From a checkpoint of a small mixture-of-experts model trained on Wikipedia.
Size: 9 layers, width 256, vocabulary 27563, 50.1M parameters.
Experts: 32 SwiGLU neurons an expert, a softmax router, a shared expert of 64 neurons.
Training: 642M tokens, 4897 steps.
Below are experts of layer 6 (counted from 0) of a mixture-of-experts language model. Rows are named router (the router's row for the expert) and show model dimensions 192-255. Each number is 50 + 15 x the weight over its row's rms, rounded and kept within 0 to 99.
After each expert's rows: a language model's description of what the expert responds to. This comes from a sample of Wikipedia text that the model never trained on.

# expert 43
router:66 50 61 69 59 60 52 44 53 35 56 57 54 72 57 52 52 32 42 70 41 42 39 41 72 66 55 41 46 64 38 52 58 35 30 52 43 25 63 49 50 53 78 53 53 28 65 46 58 46 69 83 40 47 45 47 54 23 47 60 62 39 39 63
It responds to: Measurement units and figures in geography and census text, e.g. km, mi, million, °N, per km², population table rows.

# expert 29
router:40 57 47 67 40 64 82 54 52 60 35 65 51 55 53 46 34 66 52 58 55 65 20 41 37 27 49 77 38 22 44 76 41 61 45 62 55 39 55 32 64 73 65 51 54 49 71 38 59 64 61 29 30 29 54 48 41 85 68 21 43 54 38 71
It responds to: Capitalized nouns for offices and institutions after the, such as Minister, Court, Government, Battle, plus "part" in "part of".

# expert 37
router:60 53 54 20 70 70 66 55 51 54 58 47 47 61 56 55 51 80 39 47 47 40 46 41 51 72 55 27 48 68 47 52 76 65 68 60 84 46 71 50 77 52 30 46 45 53 33 27 51 30 49 80 60 79 50 46 62 64 35 42 52 48 42 44
It responds to: Word pieces and function words in chemistry, pharmacology and biology text, e.g. adenos-ine, receptor ag-on-ist, acid, enzyme.

# expert 0
router:60 32 66 58 40 13 28 48 71 57 47 56 67 37 46 42 53 55 75 43 38 52 10 43 55 72 71 38 78 40 71 52 33 33 55 58 37 34 38 30 57 42 74 38 31 48 73 20 46 35 66 34 71 70 58 33 55 55 65 33 63 62 81 60
It responds to: Word-internal pieces after an opening consonant in ordinary English words, such as b-an, che-et-ah, pe-an-ut, l-av-ish.

# expert 60
router:46 40 55 41 32 59 27 61 33 47 40 25 31 54 37 43 55 82 61 66 40 46 45 68 37 53 83 40 34 56 85 46 46 48 70 49 61 28 43 42 49 50 63 47 26 46 48 65 45 66 32 40 44 29 38 24 57 48 29 72 70 41 53 56
It responds to: Spanish, Portuguese, Italian and French articles and name pieces, such as Los, La, da, San, -ado, -ouc.

# expert 23
router:68 45 51 84 46 49 51 27 31 56 56 86 54 50 48 47 45 32 61 20 33 50 63 61 18 77 39 45 59 75 45 52 46 40 43 48 62 40 29 59 50 61 31 75 36 70 58 74 45 66 59 67 42 50 69 55 42 21 34 53 71 27 46 51
It responds to: Auxiliary verbs and adverbs in running prose, such as was, been, would, also, and the -ly suffix in popularly, commonly, remotely.

# expert 18
router:48 50 45 70 15 52 47 47 48 34 55 60 69 67 47 44 32 44 73 48 47 42 55 51 27 47 73 41 46 82 64 40 58 56 57 65 48 32 42 43 69 51 35 74 36 69 52 41 70 58 49 36 33 46 70 40 60 36 59 79 65 61 58 50
It responds to: Final vowel syllables in Italian, Spanish, French or Portuguese names, often before a comma or bar, such as -na, -ra, -ina, -ida.

# expert 26
router:62 31 17 72 41 83 48 53 46 76 66 77 69 62 40 58 56 38 77 38 71 60 39 71 35 60 58 26 35 65 62 39 39 51 29 54 51 33 30 61 61 71 62 56 42 60 80 92 59 61 38 49 29 56 65 46 28 22 36 32 54 28 63 67
It responds to: Restrictive adverbs and modifiers after "was", "a" or "the", such as only, just, not, even, least, first, plus "play" in Teleplay.

# expert 20
router:40 45 47 50 34 48 47 23 70 35 42 73 50 35 34 29 12 61 27 50 71 66 76 59 62 42 18 57 65 53 56 41 60 24 64 47 75 36 46 31 55 66 76 39 60 67 34 45 51 35 52 29 34 59 87 29 47 59 26 60 43 47 65 29
It responds to: Place and route name parts in geography and highway articles, such as Highway, River, Creek, Peak, SR, CR, and capital-letter word starts.

# expert 52
router:65 56 51 45 66 73 42 79 56 50 42 26 31 61 26 60 60 74 48 58 27 34 56 66 44 83 32 56 52 55 44 26 44 60 77 71 69 54 54 41 52 57 25 54 44 61 44 28 53 65 69 43 40 59 47 58 18 46 36 44 39 30 20 47
It responds to: Latin endings and function words in species and genus articles, such as idae, ensis, inae, off in occurs off Mauritius, list brackets.

# expert 19
router:54 51 39 42 68 48 22 42 62 57 55 72 52 30 48 52 37 37 60 35 57 56 60 69 47 65 53 22 37 25 62 38 44 42 47 43 48 53 17 40 53 54 40 51 46 43 58 54 50 48 44 60 59 54 54 75 54 49 50 58 49 24 61 75
It responds to: Pronouns, auxiliaries and articles in plot or biography narration, e.g. she, her, had, was, A at paragraph start, I'd.

# expert 13
router:45 72 44 50 53 27 60 52 56 52 58 23 30 38 31 50 38 60 51 73 41 40 76 62 87 25 57 37 44 32 68 57 45 64 47 27 40 40 32 57 25 29 32 37 41 61 34 47 50 41 63 70 59 57 24 37 49 66 35 69 68 40 65 40
It responds to: Full stops ending sentences, and dots in abbreviations and numbers, e.g. No. 2 Regulations, v. Brazil, initials like Thomas C., 1.76.

# expert 10
router:62 33 68 46 30 26 38 59 69 24 34 41 63 35 54 74 78 66 61 49 28 40 12 46 42 54 66 51 63 76 65 44 41 38 70 39 61 53 39 54 65 45 56 63 35 68 49 48 55 68 18 29 41 31 35 55 44 27 79 23 43 66 75 41
It responds to: Short consonant-vowel pieces inside longer, often Latin-derived words, such as ig in stigmatization, ap in Gestapo, rec, reg, os.

# expert 54
router:45 39 49 37 67 83 49 72 38 58 34 53 42 74 44 71 51 66 49 69 39 50 45 59 37 71 41 47 35 49 37 37 25 42 78 60 44 44 60 61 76 44 38 41 32 50 40 38 46 61 54 71 47 55 49 44 31 52 37 30 46 46 42 47
It responds to: Articles and adjectives before nouns in species and genus descriptions, such as French naturalist, Early Cretaceous, ancient, marine.

# expert 56
router:39 24 15 47 47 51 64 62 31 59 57 47 62 48 58 39 65 77 34 55 62 61 44 32 60 49 45 67 21 48 36 65 38 23 57 44 34 45 43 64 63 69 33 44 34 37 55 66 67 41 59 34 80 37 50 18 63 77 50 59 40 53 66 18
It responds to: Numbers and entries in sports results tables such as race times, marks, nations, events, e.g. "3:57.7", "7.89", Chevrolet, Women's singles, dashes.

# expert 55
router:58 34 44 67 37 54 28 69 64 50 53 80 71 65 55 35 43 75 55 64 64 37 35 59 53 70 55 65 31 44 53 24 43 31 60 46 43 59 39 21 40 53 70 29 43 73 63 65 60 59 59 50 51 31 26 47 72 71 72 45 31 74 55 51
It responds to: Syllable pieces of Indian, Arabic, Persian and Southeast Asian names and words, e.g. Pyar, Abd, Kh, Raj, Allah.

# expert 34
router:70 41 63 55 80 42 42 41 27 75 38 45 45 41 55 80 42 00 64 21 58 58 57 67 31 46 55 43 51 48 29 43 46 57 50 43 57 35 34 68 43 42 40 29 72 48 57 64 54 28 32 59 60 54 73 49 26 25 53 53 66 35 60 56
It responds to: Mostly the word the, plus other determiners and possessives before nouns, such as their, this, The at sentence start, his.

# expert 48
router:78 78 50 44 54 46 52 60 43 44 62 49 57 52 53 42 20 56 45 67 34 57 63 35 58 54 41 40 39 65 49 73 51 86 37 46 77 65 55 56 29 30 56 33 73 34 77 57 38 48 58 45 42 59 65 58 47 73 59 59 57 49 56 38
It responds to: The word See in "See also" section headings, plus pipes and commas after dates in table rows and list entries.

# expert 41
router:69 38 57 47 27 61 51 68 54 45 35 41 52 46 33 48 50 65 37 59 26 38 31 27 54 62 76 46 61 55 73 53 26 49 53 68 46 55 60 48 64 32 61 48 33 62 52 28 51 43 57 49 64 55 62 44 62 51 48 33 31 48 64 41
It responds to: Word-piece fragments right after an initial letter, often in biology or physical descriptions, such as p-ell-ucida, g-ill, s-uck-ers, cut, yellow.

# expert 31
router:36 56 65 45 50 55 17 41 69 38 37 33 26 54 53 55 65 44 41 63 75 26 69 46 41 47 65 45 69 47 37 53 38 59 57 34 44 64 69 43 23 31 85 31 60 44 58 45 36 55 26 64 48 49 70 47 70 56 54 68 54 37 69 30
It responds to: Cell-opening pipes and abbreviations in music chart, review and race tables, e.g. US Billboard, UK, RCA, NEMCO.

# expert 4
router:45 63 33 54 51 41 61 37 28 48 54 45 61 23 47 73 28 44 43 43 42 59 74 60 32 66 24 32 60 70 39 30 80 49 18 38 42 15 20 67 36 44 17 70 27 47 50 28 42 36 72 49 44 86 24 62 36 34 37 47 55 62 52 59
It responds to: Verbs, pronouns and conjunctions in biographies about education and career, such as graduated, attended, his after and, born, married.

# expert 63
router:43 41 65 54 61 45 28 34 67 65 62 38 57 25 52 44 46 43 53 48 48 76 68 29 59 47 40 37 73 65 45 62 44 66 47 35 52 39 49 28 32 53 64 65 64 43 52 20 49 50 26 48 55 59 52 58 62 50 56 52 64 50 32 82
It responds to: Line breaks, periods and paragraph breaks ending sentences, headings or captions before tables, e.g. primary election, 2004 followed by a candidate table; also that.

# expert 8
router:48 57 66 60 47 72 68 58 75 35 55 36 34 28 85 39 48 61 63 66 51 39 56 61 51 41 48 57 56 38 53 58 68 76 54 38 62 60 56 72 70 76 61 61 28 47 41 20 41 57 41 55 49 47 50 64 52 67 39 68 66 67 38 76
It responds to: Mid-number digits in years and tables, separator spaces before numbers, opening parentheses, and hyphenated pieces like -le in Nogent-le-Rotrou or team-leading.

# expert 3
router:57 47 62 52 55 60 26 45 49 43 57 58 28 38 48 23 40 79 50 60 34 35 60 34 66 35 43 37 52 35 48 42 67 48 37 42 67 58 49 27 44 46 75 54 35 57 42 37 39 65 24 82 34 40 63 53 74 60 73 61 48 52 46 62
It responds to: Single capital letters, digits and LaTeX symbols in formulas, product names and codes, such as \theta, A_{8}, Windows 10, Amstrad CPC.

# expert 27
router:59 85 60 47 91 42 37 24 51 71 44 39 50 49 38 88 60 00 80 48 79 69 57 75 77 64 44 43 59 83 42 36 48 72 68 64 51 59 57 58 43 35 44 44 71 43 45 62 43 43 51 75 48 47 58 54 20 20 50 35 44 27 60 40
It responds to: Colons after infobox field labels such as Position:, Height:, Elevation:, Record:, plus sentence-final periods, paragraph breaks and table pipes.

# expert 6
router:49 30 86 47 54 69 69 45 65 54 41 61 54 31 65 48 58 70 48 32 32 39 48 44 44 55 40 32 92 51 45 39 36 43 55 44 65 68 63 30 36 56 78 35 24 54 45 39 34 35 20 38 47 42 47 33 53 53 45 59 42 48 55 29
It responds to: Word-start pieces after articles or hyphens that begin longer words, such as def(aults), dis, rec, ref, rem, -dem(and).

# expert 47
router:42 50 55 64 53 58 45 42 76 46 40 56 54 47 28 28 52 78 84 48 20 37 39 76 38 46 40 58 76 37 44 67 12 48 66 56 29 53 53 33 41 48 57 43 50 52 72 55 29 65 65 43 57 48 56 30 60 50 42 30 54 62 22 63
It responds to: Opening pieces of longer words, such as rest in restorative or Restituta, ét in coup d'état, f, rel, inv, and foreign-script starts.

# expert 16
router:61 45 50 63 49 46 58 63 67 55 47 44 49 62 48 37 60 77 57 39 46 44 38 45 68 62 60 75 49 43 60 46 36 54 55 56 26 57 56 37 24 22 65 38 23 63 61 53 37 52 66 34 60 48 27 40 57 75 84 51 11 44 62 53
It responds to: Pieces of Indian, Thai, Southeast Asian and African proper names and Thai script, such as Bh, Kh, Mah, ch in panchayath, el in Telugu.

# expert 17
router:61 60 67 41 50 42 39 60 33 62 50 42 63 57 63 54 37 03 43 70 11 57 63 63 68 65 30 44 56 59 40 57 36 69 51 29 43 53 63 82 39 48 33 67 44 58 32 49 53 38 42 78 40 86 38 71 34 29 33 48 68 59 65 52
It responds to: Number words and digits, especially the year digit in "the 2020 census" and counts like two, three, several, many before nouns.

# expert 9
router:85 39 59 65 36 43 19 29 40 44 26 55 84 30 20 35 14 55 68 42 29 52 38 53 52 48 65 30 67 47 53 45 56 37 52 44 56 20 59 43 46 55 68 62 06 47 94 57 27 33 46 54 52 64 66 40 71 41 60 74 52 38 67 42
It responds to: Opening word pieces such as ra, tra, bra, gra, dis, rem, cur, splitting words like raided, rains and bolt, plus the word such.

# expert 46
router:17 52 56 47 24 63 35 60 40 39 46 47 38 54 48 27 53 61 59 70 54 47 55 51 35 45 47 43 48 74 82 39 53 48 65 36 62 14 47 55 42 82 50 31 24 30 49 71 58 47 39 29 48 18 55 34 59 38 23 65 63 60 58 38
It responds to: Word pieces inside Spanish, Italian, French and Romanian names and titles, such as ion in Internazionale, ra in Nuestra, ía, ère.

# expert 50
router:37 54 70 50 23 74 31 48 66 36 48 41 32 59 42 35 62 76 43 73 40 48 71 75 21 69 77 80 56 53 67 64 46 65 42 59 64 49 30 49 43 73 56 67 36 32 46 50 22 29 32 38 47 27 28 36 45 58 39 59 45 71 51 57
It responds to: Syllables and articles in French, Spanish or Portuguese names and titles, such as Le, La, du, Be in Beaux, and month names like May, June.